From a checkpoint of a small mixture-of-experts model trained on Wikipedia: a variant of SOAP for the experts.
Below are experts of layer 6 (counted from 0) of a mixture-of-experts language model. Rows are named router (the router's row for the expert), gate (a neuron's input weights, with its number), up (a neuron's input weights, with its number) and show model dimensions 0-255. Each number is 500 + 50 x the weight over its row's rms, rounded and kept within 0 to 999. Numbers have three digits each.
Before each expert's rows: "mostly gets" lists some tokens that are sent to it at least half of the time; "comes after" lists some tokens at least twice as common just before its tokens as in all text. This comes from a sample of Wikipedia text that the model never trained on. Tokens count by the router's weight.

# expert 6
mostly gets: " ", ".", ".\n\n", "-", "==", ")."
comes after: " |", "\n", "|", ")\n", ";", "1"
router:500691507499507441631536524447500508579417464518587519438522538477488456522438366470436578529543502563508545457428519618537552494573528571478467438577428544541498458420464490505594464492444505505501498514504517596412487502516441501416502504532520499521510490378544479425471562532540457493478566473554471489510495537584505524491535489480551477470429449554469379570542524492553430523497479383568636507456454548469518489531523555502537498436488484475488504525494556475499554460522486454462470476466589433557461505450526514569472485383471460460416528490506506382557517504541466495592479441467516467440482517559501534599499543555571460498438568546487516445494459562460515449518480470519513575560502556510473551457465583529536417437509469479578565466580507546479450504621449
gate3:488498552459543502501589380609446532494504526517482489614420513492528583482518467567548496510512481486572469402519521514524464497597499460468518524573419468444524423508534541532470479411533574439502616510441552485531478406382529500475424563519493482536527549540481466539536503513574497498567504487549482538573542450460525496615484561555548513593476493482523522562543491580466481521475434474503487541475433498448424483475524590467462424466370594486440459503495532457556493541488522451501458473518439538599509439475478554649538457524498453552483468534461550433514539542612429457504469494536498497543500464506472565449498568534486523466460616468482492533500579576525402510457436509443567436532464538419572518464555495567453518485551498549410509453577571648496543466584550
up3:411502448550474510492468568456570482564475540468557471533520458513496509471458494515491410511520481466373571574495452524523564570405477553503472579605509465526464600483487421525494493453520561553596443548454464520480498568531489533551547426468524459409515486430485544486515481555390465571586548384448546465411576519468486487425462503488436588525451502521513483384394495465549509501515568563450503519516530507569481461548606479438564513520500416514497543645526535478468465528387470597563537524499591431480527544496441502431557530427521585419600475483483487598404510496466524478499495524502562453463482566525609511475437543436478471504542509441580448507539526489431550533504514529641499412534529514479470485491429491522449508440507536476474497486470495457508481515477389
gate4:541489529399452404508452471507503475490451564469513523496515511499568516486435496481531503412468503487415394469440459546532555506504506524518495533573547596518424550445547521485468461461504516425509510571471491488485602514513493581445516485583528526448532460467565509510454518452406467519520556472583607459447474598580426429471422482465505419451540392469547547444535519451582501573519451545470506479517471473472524324466467556414431489519476492516499562480488561528551518507507437520639617412531528487479497536494581491517563438487534590420500523541584525545512488448407540515479465504570373507522493529494560462563485573529425490465522488585531557603515569485444453428605500409479426454512468466558542509404498527536539426483485551538504504482526483473507469576593447
up4:622561502378394462485457467456588506449464575408553439569535512504558444507501415446442523577474496472521457517530394429487614428622454489507530557555495482419499527392542477552537515457448469548483543547427539531520514499536467531414495488611496556446568524441458513460440547465500451530453470505497521489433569527449461467412483427492450480523521441531607540479546486510501520508504499569515512504549470492539583475405411508445401506564453503518476548558471517584535486473476529496582547496565487527571496479560546487427532465500473537385497511485574528583605521496508555481466466479555460486490421491474555460493526505417483473546528507531515521509399489509456514450423504398513426533456553391478481507507522509494568567396564670505520492441492486506492595499505508
gate5:412470476490567488473476447417516459549485428487545518506415529534539388429428426402557485455452498532512435531490529549557554465445482459521551537423431536578522506585439385452510415577535535575526454467481552553508602381519540480475516487398467461520428452513562542539503505495469423400503383492401540572514479531492452519652478480436475564461444440510423491535469516496472552429478569455498518453451523413465560476521429455490504595536462458376583422472546547492500533503460451537535485483486546471606600406424549514509500468547490534497546449542500558476463508454594519467462495497466543452562503498566525532514500460497527530492565432483516499532551483510525450536444535479550464615516506487540571477429435549562516572478455492515531498406510514450568543475464417
up5:421492502555415526543512506482430530464561537505474593478435438538563473539495539518484527463518611495481522419474505589571423404416460529575569501525499485560444517494507520427595493556437539462420538505554454470509500498395529532545438428516535446543523562497456459413502460608574492517469503523517474498523480545521481446541583499486457598509463469504419541513498522544529568494535574408498473421501471536493540510614539441491541481459447484462424490490488474438511526524553591492572441544457423516566518552568444504413569488452512437560500459508515399546508491566456543441526546414514523545470535451495588491479469485559499494478535478430579481553522473492553527521541436512538559365541653509499462557470538588452429604456475390415563560560501463426489486512394525
gate6:515473543487502491483480486545432490392478430608495501489515522469497565466433475448521468500513578477455511531479481484486550491574629451458566488547536596538498462522525375474486393479437568466551527515572461476545459530479463529490480429505494396463544506466511547470475423468513524476497459561546562421474473553473535494629475522536565587482507460553415556449530476484513583532517470500482541475585397535492452553527507441539415528559522506515385409404485490480439606513545514486491509385545517455526554574400487559409565462448427456527523595513524456462477550535521492540451495497559549459495637449528502467593525532415540555396441533483434527551538441576488491539498521433479389495515593536418466471464466521532512471473491457500600462439562462475493507558596516
up6:584497560479481481483487490439523488480521490529595534535439575443531529453520482579575601545501503521543508478441487452467493437498546482566546409540483390537517493479437506632492541514479493504554431552535456449467455548502586649438395516645472508458519431464470493517499513558540492536508489474529388480574536479505515526397518458471505500599441509583557505501490436539423460507503424509532593442443452521472470471434461477466447546492496500452469467536378520482535500419497575583540548598502508536494503553534482509514578430546560563461498496474590538405430477453586509534529404459573433491513567463465539482381450452440503553562556508543592526543511535556570415428457472542541496540584469511495456580518472476488443505441444575462525591479457574469511469453499508
gate7:497517478526571466506490554420424490514539544517448480508466495541477462562398502578423448609423566425508568481502501534455532546504620506541553371565480486431364478493461547500547561461526541406453486486462471496507519535497511470497538487527525442527520539438514439558390485465521539503536564534450464523567374499481539547442503594543531539555503500502508517469532516509450409447541578544463524575545497561412558447514511484455524508473557444480358517678441481492512471463522556534544472504513491571532396591449432536587458441426473434508464517493556418512547527501543463482521565390514403607522521483431531559528456488517518557491474512482509524458546459486525527489481490503517628514580572555482519581532444493526527487518502585458576539482558561491512396448493514
up7:560462544544477531454470552547509523544595465441523455528517493482526586496528528576500443474459538575612466554485433465501508479488517530420494442533564489466509496552543421490453514520472493476500538540523485436549473600515511492535519487547456470569464493435580521597535510431442511482444434533497488409603509439493562503511463521437542532546511527439505480444497481465492491525462574544564469468521582459549585478565527417563502563588528541406501521504436486496544620519529496428488488571528473559524552450463490525440600566535457392507612519553460559557389417560564479507494552427508467590514549445428509544379539519541467516394535538494430517587523563487468447598482542543518541495462465632551565563501526521498528516506410439405442611542472476535552437545470404
gate8:491488507468370563537524408426590451479476591472551437567501508475523507541459501534445541462562535462571578498502443456528558490465481501538447558493534444575574443500516474526543519573446491504500513503432494475521488536488509476464484549566454511437569459528462426521549524415534442388509425542490502513557453536452485519501557397510496527525585469434524470442516474511567519566470602477473521468567545455524539543462540477435431507516448545405631497460444574490489487436430546532506480438392473400505590529496487576500592534503519514354528471490485514459479516536606477418485489494564578441450516507533559648463567492485427472519531468581536476534498553500498460443452548533563540530452516454533473570469446564557488565479394530574535468630526472466486463612416496
up8:542471553467497410592535392437511458477448504497495523557564507485524525522514462448450517461512522489561418511527551502514577495371497524433513562482525508568632435531473453451568420525565470535532491537528454496499487509549544408493475538516423500466425474485516507516607521395493636423454476577502496500490458525470494471544411491484541430544524542428514527560478409560508523582492570554544525445513472499477535468475458442427436531537538520471602536469420512438503505495509491511444512490449517426545495528480447456501492571445529599553527506503526647463568567480516445509486570502550560559505558523432472528491578554487506481375502497623465448535544470418434549463469547407599470487432508483573509532513464538422489448540481556577504432596507423469567484396389517

# expert 7
mostly gets: " not", " their", " first", " his", " its", " new"
comes after: " the", " was", " a", " and", " is", " were"
router:486430445553431434600514419538473497520473482444561540476519521505592497497557519482497568589421479558646522494553520475557424539565529483454526487417508598432479589479472434556565483467502551472402495527509463433497468455500452487537513374493532518473502499502493454517486511490464399584488499514434514476593462555573459556525534482501538524471472516427403607473496513509420478432466504591598371485513545479534521505423505489475453513455411581517549553512575514355520599498407562504509468470445526500429423538472550504531504416627546466532495603543468493535603475524422505393452470549416546486471469522517541478464478556476501512545504443501492483420405490572503473501536498471485488477503520543488559542445495409431450455560511549574481496504438500438506455540436493
gate0:510452462439687520440427556508531467455540594485474486501525510590538426542478489492560462427538511681458438472627420445454509489482464502465585532543507495512431573544503560474477509494461424605427440591511557496408542462456460545630571445442495510475477454490482555459469491534401465458435472460476504373511434529552490496557574608519503516467574473535482521516537482520573478486456489485502534547491481485414593439553525543505476535487527446477482652544514526496464531528464630453515473567476529537451480578495493445625511465450584522524527477483519445541382485538577435532529511436518496529405461511521479481397461514514566447490440499535541530456559471526496517493582478492480439483534531561419471506518477528465472505548491513473530518579453521473516489496486518
up0:519444477447546509459504466424527546527525495485613500551494463542473561464496528472428464485532551491518441519463482520504475460571470499468439554456548471454421536457453523493483524518516462557480573489562469456468449458567446408440477559579429536534521527444557434410500519494464391505478594494607505477428529453537457582468450472569489499467570477493552580588515524610457565382435462475532484577347478557549550542481512512585490422481516492489506478441506541463470519402530468533502571499599432503519469517563507443476491462499495439473420501492409478436448441535422543516484547489568538484516464425531550489473476435458430590440569456508473488552382422490462495480502623542469555399535457441523463469532596401465465464442419517619416530406544497476467493533493462
gate1:506565465439487444539493428587493498383491560565468500469436438501553554519457484524541504548441561576525391486531583508473499490541436443512540483488477600520520436496497486547512553452442499467529449499508472477465489587542482561494446461529517514457512466583471473522452477530415564556459541508475422518404520470562449542537571541480438505437461566472430520596540474552423429515437502505579463546550578503514464593496358388418456556543487504505502500467518509465521519483513444476483471427532390524494450438427453593507518493529468481451495467543464480516523417547601439477412433400462570412506530568515486521526537550500427496534481611548535599469441536469499563516404455577446457531451444523525471411366521560528600523504526500490530458533590486550476579493415455
up1:550586597502542481584540593443505537489508476588413490645448452551411581472480554498419435396530479570413464442456563543461483503405488421518536534490483557647484505390520527533511564455509536548530514439501493511488477422514533437484498530535510590392590463497544506490465530502543519522533477537556532429524476507462443447408500566497465483514450427536511490514441482478419481481445496433429535546530518533499470508484521377556407426516478498573549481466497479541478533620431435528514372489449473470489424485471499475495547515532525525461435440498513441538534524466478488425584521533508495503538585452472498562556421509530427519496510460410531406471501350542441539449495544593474550397478541507444478462491541515419526542485470546563534458518498495497516506538474407
gate2:482471439403515494473472481511457543478567540516473503512541532488519445603536508478481491551485438507501433490486490568515585504482489523541551549470576508527487512501527496469551428437376515472534493468499529589443444480479482541438400505519517454414532407452462406414520376469543544547479562531585523463450402549528500528438361524461685473559470541446523510533597499437582527507517501486461540508574538437410466485588465474496498483456455506458463454535431451574554486428506439519461436559453470543505522481496502471526546477498457528453504477544575413517596557555438516459523474540485516555480413500531559477568477464479456481421457517570578507483438539440502486586485440522508578491525378443541634489434495545512363503517506496461490578501517522570468579502458385
up2:476484547425583483460501521563456489536479433501614573524376462464482522558457470546542579467558463435549407456427500572557451489534556556524372468446484524492456470511519561533501500465496579500421494562561504495550507458534409473418452510539498600453501444456507472497481507525414416506584600499626525486547469521468428622548470540490544557496570534472555455432504386425413588508485445486513530566481592480469496600493527422493469534480516519445475452605537470554463558534449410564525440399515501494526455546511499487517557527519520517540539530468510419454536533522496497464481545477461540486485504480573542504438454563481474584447525472502508601520334382514535507550476474519493495530360506488472519472516494451560411509536463427522507553512550533462445495482454446
gate3:512510545516542565392547534438586480477467497571517504532526460575475448549519559512481461449582595506397468457556511519472564424554504565507428503490472488543524450529567612470350544453552504483527445513492496531510509553515540532414470530563590462538435473493563490470455463468501468555477442536451499513444480452382448581492586508481496573472446479551499503558483470491487527496500541531557473608478568485534463538507492441417577594556559420421512540495532514511508555500493484483534526582519448396454526454576542427503540564491540526418496567535508425447551597480378517542542459525512496522427487513468414476534480460414546482490403523554496477524509550492539521489515391495585613464483518485477468437470429563492496514517598463476538569434497318565562563456503467
up3:473543581518487425522503429558551508451493538560485542503519493525510478505423497494464547519488526507453420453540476465498493497523549438558543531465578550475527629544632508531530492514414477443401546505546528385472542569510500612527511497397489572488460520521516530434549493468555418509611469485510468444556494486510529476416562401478561531523517488392432504543535428412573448551634396566547440571503435513531505558531534479473535410454536522588568541416498397450491534521443471468573492394449602437436483466488464505502494464526522427437462469481505513448455454506482385487450549515492571507494488497520513506382489516528542533386471487449469501495530526498513530488476415432565494482448513444442506502514528425473415530574595503432549448533496632508495503446467516
gate4:476559487552506525462518481500432552466494561486441519573558567532456585522539584474488447447482533498478479454492493464547688392438410434542372472515558514491555492479580509494469546565435516525509484557463528526406504488469551547513538494520574595550488505618516466466511526531482583485573554526447387419457469396540551495472458522467494508518432451458587494449632479496551469540542502475489595520524487527577547520425491544575470449540497463607423567493506462494520486435525470472482514371519503502540487477527540422548411501505526467554463481456530518407479516524532447465544533494531593457543525449530569493534512387539581514433483495454460491532464583510472521516450471438534577388465534411491435419546539613496492551436491433436552528566473484431505513497501480
up4:508473440478473397451526479632456454573475516510552525481435414450513451524633510540531526518420458525485470477404562513395388570467411547487490517490473487469529544559479497461580538450570580481580519372444532535585462460468431608514479469460529478413568557483586612494505480439506465569573483551498515474523540477479463511568579487508479525423574511475448530552391545540460494477457516470495484515487516507521471456519534467508478500438415549481508501460590533454514497569494573543523483511449520541449480563475528393472497510458501503477408486385491557618430446487550385457429552460448531444401518488578466418496487539461517521506568509499588542454523454493455514570551422488472460519492437545465492615550525460525493568564532455584566548471530465479524540549530499
gate5:554561551485549555537476592546415432460446488523466507545418605524383581501567495418504543392500513513463509569520370467493490465525555487526510475514464500465534524478447467462450424543498473523557436569556528517528408448516490448489518499427520510548386460487513553478535434422425460410576558528586503525433449504584387475525473541517475525577444529475542448504479552532576504582451500494474480555499605425532450479532559497451601555523538436464461554527565573589500589540460476511552439542559519535453547394516549444592429476466451501484506557460488482458495530521585552577451463522443581467556477533557442459484449534534506554474506553509482454557512486483592538594533516512476512481601512590443442399491550549522473433472454555537500594438486438474498479451531521
up5:517476611566458406419454540481560481512496504527467558428552522512536471507366478548555495414535548493529541502441430441537463640426447489533459442516442426517485480549494445474477467483432488505440506594506555515431452487504515479530569561510558545537366447511461494515496500480479469439455463454541503527585516513531507470413465483531442507544511516511499473457470559479407489433458388543461516476506477498529451568574599486511489537500472528555551475581490474430504504517443558517434439495473533465520386519513480486587473532548477494363443577535540512569487464623524517535514461506418514565508555497642528456493471636554441508455446500556569446494504394588509398481522434546466480523407431547473422474553462613513536421475470496485464523440480430458463547481482533

# expert 4
mostly gets: " two", " three", "10", " four", " began", " five"
comes after: " ", " to", "–", " he", " He", " who"
router:535525539468476493495425511586557506474538519556481493511401465478471511390531495540472401381499514456465509484455542600449640499466488460491404455444473513555582472464516448421505523525568454443480512451456535531441552476466579471430518557547476526445417475450544508469524378466486553502452497496442480512430483556377571411500515457475550529554479552580560546512452500539484456440507505476464518580555558513560479464471352470556580511609484505460449508529441525619541472514575495396588565523404449509499477422413501576523464554483512557521510547538660507511538484489513500524450508565473466490490512480452481413472518581468472504530468522467485516434590520536540548482493488425554468499533556502596433471568410490500467458519470435513544572505397441498465460549511547
gate3:473453504597510471529550470542521509566508464442477435432521489428415476451470466495502504457418534535543555519416571453431464461501509542515470462446464429460480471460429461534491549471413481522469576460571528489606498477528447429526503583496527512538409581518616595531408477531389482507464405595548487529470557592464491514527439530530474486505516509578518554565501502457535449456475557541463488502558489467456479457446463463476482511479527396521511522523390541600511481425538497400500519468493537516517465475513578409513479503491556504556470495441417478398585521558494576520474494513550452426556566403627539405512528591448418513562529527529449561506485573491489409427549418505523512488487440454541393444511504567629526425519567492516449454505482532520615524528514473
up3:429583493460528543426546493490556483490508450531454628516454524540493430494513558486569517512509478543537422494529402573482486505473493557543580447485435513532586539440531486541491461505429497444471498496545463424560464478517536502509563503503584464499463584501504463467449549480400534526495616585485475547487483522447421527519442489397594511486540486606431506590460555481485427466408432502479421520508534440510476566609545428574515472466489394519563514470541514495586498594559465531519471572472458482554407462531498525476465417449452434477448494523474457473482562584563559540585497427421407569585509516640421561494561466513420507578513485484509462554446383545596438487516531498414493491514465472630508505549530514556562488463483493513475492566504418504492514501450464
gate4:510554493477579508442475496508539528560467396490562408512543489563592539371558392503509513482533520494551547516511489565418464542457513511473518476486537627499577448542441558476485453420536579506506544502510526458529449531378630487461485478449541482495484468551533565557411465437633567418531557492424498526515499530524489456509484509515592473516498511521461576491435459457510532479498524441540480541604529508532483609516533516475446391508427478513496409463397630568575500493449498444518576479459484546494505491474550462470466480465563529484565532477511509455485559470458437488477483532542498481505436479491437493502494463525541413484555407578537552417558484466523437530576400520497474428478569483535559546501449580455416499412397567577415579479503580565477490461459451
up4:447522474464587623435487474544538509457493355561486524508485422579502505410477484461552567497525449533494542512476565511462497461436508518442507559495506598500486508454501571443535413524469504474523633530519580522544425545520546515447535523487516535491507510617536588511421519445501570544583599422523460569508569479513547476490433488602570522595478496606438513566560562533509551470536495451506494490500554552457537564484445517536537431582491503454434429570486520598449520566484496495522585526486503393443514507557488465389467509443553497551480550430419502496507458547498517514483462575511511399552491515501515492507534469410496501433423506524476527502559485418458450519577432565484521541438489458487516550542473480433484412421430535599388541382557499563412488538512486
gate5:535462482449495454527428464506525480481512501499492483470525462530567479497539500573424554477519533490536510393472543544551566520494491490543533474451545435432628435471472507519526481417530508522493489376447620555486532467504467507488405529588427553440469525443560411470480498483584482436533491479500486496426455566416569573551541463534523516545488605487531482456515593474528463525426512487477453545463407426505434481506467481531569565499542558445334506455398451503481397503509532561465384533535536524539444472416423538489513408510510468520499489472487478528499534421462505525451522463433546417437510525492546494477559565515593551478607487475438477508498385549469664500481398531615488530515533553482491410515484504399551465506523441427488526497488471453401498577513480
up5:512400489478574511550416474544592542521445489510481632492490480531485544524564605505476489525506544459486526517431427491461558497536475538415482512490412431675506545509554477526566555485526525605496563504494558477513540502517481464601534543472437554569465436447517439469438458541445480468536415551555554432506486507408507464513534437567505424534502561518518418457512553543501488537494502495469514504516465473577570454551487534497516478397493518394406485586459594496487458415505546516487481401528471480548549516501507478488408510543522499491494446438476420529533451450448480434454447415626403402490476479560520484594449475615506521513551439460479490491512386467440514488425430448542506448526485635495480462520483574435460470526474517475598474491520529498426428516590500
gate6:440543528461582459543509525493553496576534443531417496460503500477483446579550488569495497500457418503451531450539389514524498509471514543564561399474531499541510522540496480606468522510439478550592500508458521557541580523610506490558495548560521507488472448432479454495570543453444423409485534564481453537554493403401540468471454507488510452487502535601522445513516477492462540527385422496502564436422441445390599552454505504500532520477476476446545590551465442580485510457509469422498419469499482501501502421533466509591409494459480489541597474624496429428450463430563527489588487528534555510408617546491528516461540500409508524507497472494621486559519542472488473503598449529519482440449489478539545468515494464449592451587408501660429486517473437482483544507554467
up6:514514526503514550475400513490426430509527485487434505487494590463501533506545393534540520571509404539561557438500491616468460389575574519449590483512514429554534558479488510424412501555483454485568374482540452551480437537445497483546539506533479517442573538519408382559548406448482470417454551488472531471551435563490479453409511463462516521396437535518522499496444397453427531564471487582485449463477486442368471599463561521515444509510523497508501499474478514569435458533513510466585515588578529424572494495510516438436506555507514538406591517546551527500565543473509518421463497491499433475560435467514515448536425491497537586535605480479553558529470486483558454477522452461496458454512522448461478508519539583455553443479496400482641478477464556468519524515382509
gate7:573451546494617526562537509527423534492508459515553485543519525538442489477448510440519591488535463480528560485475513496446550525538476451434398461491465521429488428489539438507500465467548498431473510548473547512552551476510471498583414532441529580533488516545507512518539518490482559617424497573505512446405481569448467487447539452536553432495483511462541457545530497507477395488468471476457504605513429494458460491510536519502602487512517458532416447504548526440506392465446458529493472519439450454531538397609551390488717510425540491459452489588512531481479530614523437487422529397568576507519419518536568496537500565427436532502547558530500497473531468516468556579457629491617484487605474537441514562434536460544490419510504510486569550587468460497520520437514449
up7:482596549448520543427455548533536506490477482549514431508521392521527489508526541469549457547498487546436558512405606412481467524547395536519466501552504516480516443482459548502563502478502562599495553459494554512487529514561389494458544469486503499538502486551513616503450503535437478475543500437430544544394580429584592498499477554502485545486455497547578523530508539539504470527578474497511411498510433493558429501472563404440488574565549428496494492550433498514437577541516483471422548539547445503465512573523483433431399525527564429561488521423489536451461465479429463438459444588481541549361497535510532504578447516554548503527442564511423498488442482498513596520489482474490542436353525541543433511547485552454553540598587378580515596372511485475532545516493484
gate8:471512465507574557498556580499547506493541363472532500560564536550499520500518390511498482481449410426498566421525447517461463414447435468464411488496547398554554542448507438532563487523529540471495514559554498507547471492472477530491547406539512550476467504525417395550523515513527488517565496512509512540433469445521530498422465552594444491585482440534525488525562485540544446490543416492496544466477470480422561508591545470408496465551505606479448438438506449551551472538592419503589421487557449473560434446434463491576549501442508523598486488633479520443494436541496539477535477486557442421541554521557473602439479503497501391507509399382477504534611548498484474483503588519547577569556552487479608569552531534480471483483435478438489519531524515622495476471468581
up8:392460567492498489465367520453511486413468486540609517515515454540519540594510495487535458554426460552553448533464426534570501496397442463488442432561596513509476548449414539464526564466597503506493476491532488486493454451609455479466520491487508537461514479504439549577511541492467427414524496459420559502444528426439547532555407509585366455552444542494423428557461490524427430520476458563528521567406448510456562439537494535512478425491472536552464557511474508571500536552536513457561510445471536448516389620526572502467533506508517533460500548509478408473590506469475540472467521408552437545463542517464491517449481551458514564518605564542531560598535566501554587500469519578470481513481547468551667531506484536490551494465593506453441551576483442506523508535561490

# expert 10
mostly gets: "201", "202", "200", "199", "198", "197"
comes after: " ", ".", "–", " (", " D", " C"
router:587522518488479505433386572554611499493524553542439469537478510504559447438508472420483459468530467499474410519446465460511547437497580541443442461448513540542492467435492438529450576550524412526486413436551521435520519519500533521536542489492431378490474469484521562565568549555528604510498472501536472495494455447515487538474590404437459499512612472476430409474488532534495502548518454454459511527464567470449477469522419570624494509611453537536551473583437479560518424490458485358452516538424494488440492385454508510440445538397532507455382512537486457507429479535492488528422466470599510567545529475477496501449466507540531531568486553433503523518415577460624413463545453513598587419501420485466428515478505556459571475506507567487480529515447457484534516514516422
gate0:495465449416471535471512536540496508426481486388479523483538501533527404485447519449467528464485523431521483398516483441460488590471531460596497556534533529529490409516528447528588558458481659492559539466537598508480485331521461478533576481507595522412502511451544561473493522467501446458482524519458485463445537442456419546491465485513434507575496462518533545556540437449464423550537487446578571478569584499475471567508511450453434478529443544518539397568493468519507542614531471429498431553557536535403459516517569464425561503506368493533512458499569473350407452555499511509522443523446480433548511492470473499407469462487478583481375510471526402487570504482550531539538525429498527588493559466534453533393470468492497457542513514405518489452485507604499471496516487
up0:493498476578548468486498415407488453503543554410507481494466584530499490417512575452529460516565477522507587549404510485463477495508485416509519543546505583549489464542605493484411510534576423535550514506491508414432520525520536425454492491527556460560448432454522560592481484542573511469447614473523490451471550490540495455549491572461468456504531512450481455530539393511469510496434558411423469422464552465441543554591573475435473523493427522516489494404467563399475521534470501526515565546443529407563519601470509569601526450394511540462531477468496447487471511475541460529543559517549517453553483554526478486494549447370484359593512546547479472605509449458570495468533458454525502471530525605626548569426473556486499473433446485538504509467520496446409471592552570
gate1:471538515480476515478470452464502542501539565421474458522457499466561424457516605559420563441494429544599380544472538435535534483457519556545502455473432573585431507506490509531534477463410591542582579561472494479551540454605497557548494550517425518538492559378480607509476501533550496485408504571619418401455518538470457465472489454506470436472515471464588418542441511571481462409503441460461554559540409517518428470563524519471475461551436503482491462534506445540517419444521521486408492458446541523559469501519511506509651473528484405554463439493554560531517462402527535466518478431517408388540529497441464454471531405488538491502527515446423515489557554537511377478491447525515486499481431526598478464502446521499493552473479421453561521442585497518477500415480456
up1:466571496536503615529598572418527482509533548504509579488498451468495472529480563507503525536469463501426475442431501405583542525424447532542382424488513493526614522536521555511521442467525539470466435589566521461489502503493581536458498480561507581469516607494519457571482532480515532527572574420552520484586468461514446495471562410552582462476538475509510491537502485559467468546578535527515486418478480460522536643389533480367571532445483522508500470539394515609498416486519512459485520469530483477573544525495478493516584541431474560585515445544506420433524600512452482479411455382464481521503510469453416516497485563503483510499393459508496464474508538511497502492419478426438498509450540465392599535519467391430438463478535472453510534474492480435658478525525523
gate2:551414567509472501454455485497582450464393493513521513556462460467513540396561542482515469640508554456454516471458544470512486472556522580512430527496548561517513567476420527417461473404480544474568481555425595482502440472478443492517400511485485526527524406494587577521590444491523477507486526472511544571521544525381451529449475525531498519417483526373530445484559542506492461430490533484463516521517455436475557418503526428562598456455531511533454476507416547452531528479512558514339483530584478503564521535534532565482490504552473468459435474403509572498511392456573496472475481525514478552472461458482573408581528554477538585447514555466453405546385482516517395507563521583505546522508482498387535517443572534495509566498535464465578465580529474615489480553451502
up2:545510569495534557575508556472534473619571479516501530434587511549490510533485443577498496500473551504508506548455542502462496499469516534588516518513553570581561561440448495559432511482603530495544515468472481575563527529552477458494456509517460528468551553466547506460553609486465437607487489518500415508537478569412541430506474505515482571588409421503521464562452472498474396604501418529509517540575452508487449523439439507561569518519594610521501530466445519547408557485491475547466539446515482574490474544457391432527509414459335456482513471453528414435521554510475493414599626535540388532433551446515402436457420476477537494518523544470558529480531503453562486451502444550468561505430495449541487593488452384572545576521535529481521485506478469524483473553451474
gate3:570501515480428484560494481590494523563536510455493550496460543507534445640579581508474392541576447540484503425414524502465420537605451462407486493398465527385470431542415566555492535539535480440446542507516466431579505508433514572507477495530525499457608478424628551461502488507455503419480520521404466633463524466432475475557495457486486458402406419493540490597414510582521503529524537476523431467489473472497433498461526517399550616490452411589473629444552521453480493497482476505553470540435466524483507524523499420547463545457421460505521513500409445494509533529436465547426510441478512494467468517523555501552468586550424612445454561433510531539479446449517506490489491497502525488517551476491506488492522511511455461416572542407537511489515549435511493559565515
up3:590589553502530409550537488491551504616438538472526484535523463502444473454499577491541470471443555494493449483474541472506485463492409515401556492475500492512557514476544462497491463385435450585556422497528407379516537496399489477522382526469499498576519536567531434561493571509513472435522575507570462377469526525477486481494538451537590551578456516558522533550405515573513517505659517509521535508494559486401485516495442536518482541498532508523555546494519454492555419378394436554528456568500530495500531526493462522513530428487537422506457552616521502539531454495452456580422522491505522573459552430592483484508491580450549465526465507558532496430545501317597505464567451538464469533486552438517584418504515539507496530480566459477482456509493532439440532475477415
gate4:459572570464478486483483460470450494576438539544435543506496502533492571510510404585514480502500383475425463511444549549519535476564480429439535499447517463520517435437484424369517506590462531485546540451531516393435502462488528503518566552425607505469517599563474457470395568551541499560475559512469508506546502444534510490505505603398462538539500417546540578566459478426436494521478511524569458545509545511544483492429509444504586501503515451512474430497489583412574462455440454507505434554514512551572586518553522491457544516482459432563462450469505575527455519450598479474467472503443587571590663479546485488572588488503436540427411570468477508409488503437439595514490531418523479539465457491536504462497551581520573538525444429472461506436526487563502414438548468
up4:548513537620593574500484549440536458430497431491535551503561521595505526360522503552557586443457539501508596573433521436537487522406466527452452484565527490450425496458477459532493417544509537411496631421453559498496487506545490511526497550543395526477561430491561535530519457506555443432466491483453517513547524461404554487414410404503463494444563489511378543474536505491499536394505409554540467445452544543526473529484442562618590512492490463566543526436482496580492533437510631419459482532565479477447539544565455380479501489459543456530576439533444537451421509537392522500462435441496541504407510513491535461416535464482470389483511551484491484551471509465568459506542448488471520478546512532470502516529523471473611472457530545450493465454445500480507511455523437
gate5:504370551478450544442518495480518572537512491582496486606496576508527438554476490490539513521536543600499465498563417515489566535519527518512618494459492508601443470517493486498521482508482596600520498492577534490478447523498479500602558564505427520500589546511414492584466533423471485478462433466478473426420542490453421528516507521513387416468520439441478454550489472503558437520416475520579511527373441474480521543499394592520533499586479542355444478481517502551527564491410487436408456532545570468579498437555458484415445380482492529512438439549408535542518490495498479532505511490476479527457505472503608480521391394565539435412464434495461466525446486401532515564487475526641498496485473524537474465446490512431499509532546540483442557468539516475431532542503450
up5:460601454432524467446441468535499525415505528559536543503486461450491518425455636564445541541515408511480626507544511463472565518605455571479446462559490520459628546593532526491492566509542512482495511597500496498472479390502549519492564477530444533571410527476533516422491466492561551512452492500502442526550558572596542488523489556494516487525412577421413489511340490465512489432520473471470509519472473556517554447506549422551455490439483421522494537569531517521502554542552478537563484499513540512500470498433420638498473508429449570432497570477482477524526482472493547455615507551553418505511494471537455546598469506506434572467596524463505481501506369581505399502612436477477484443480404523462486464513520564530470515514412526521453430531502457541412559461532533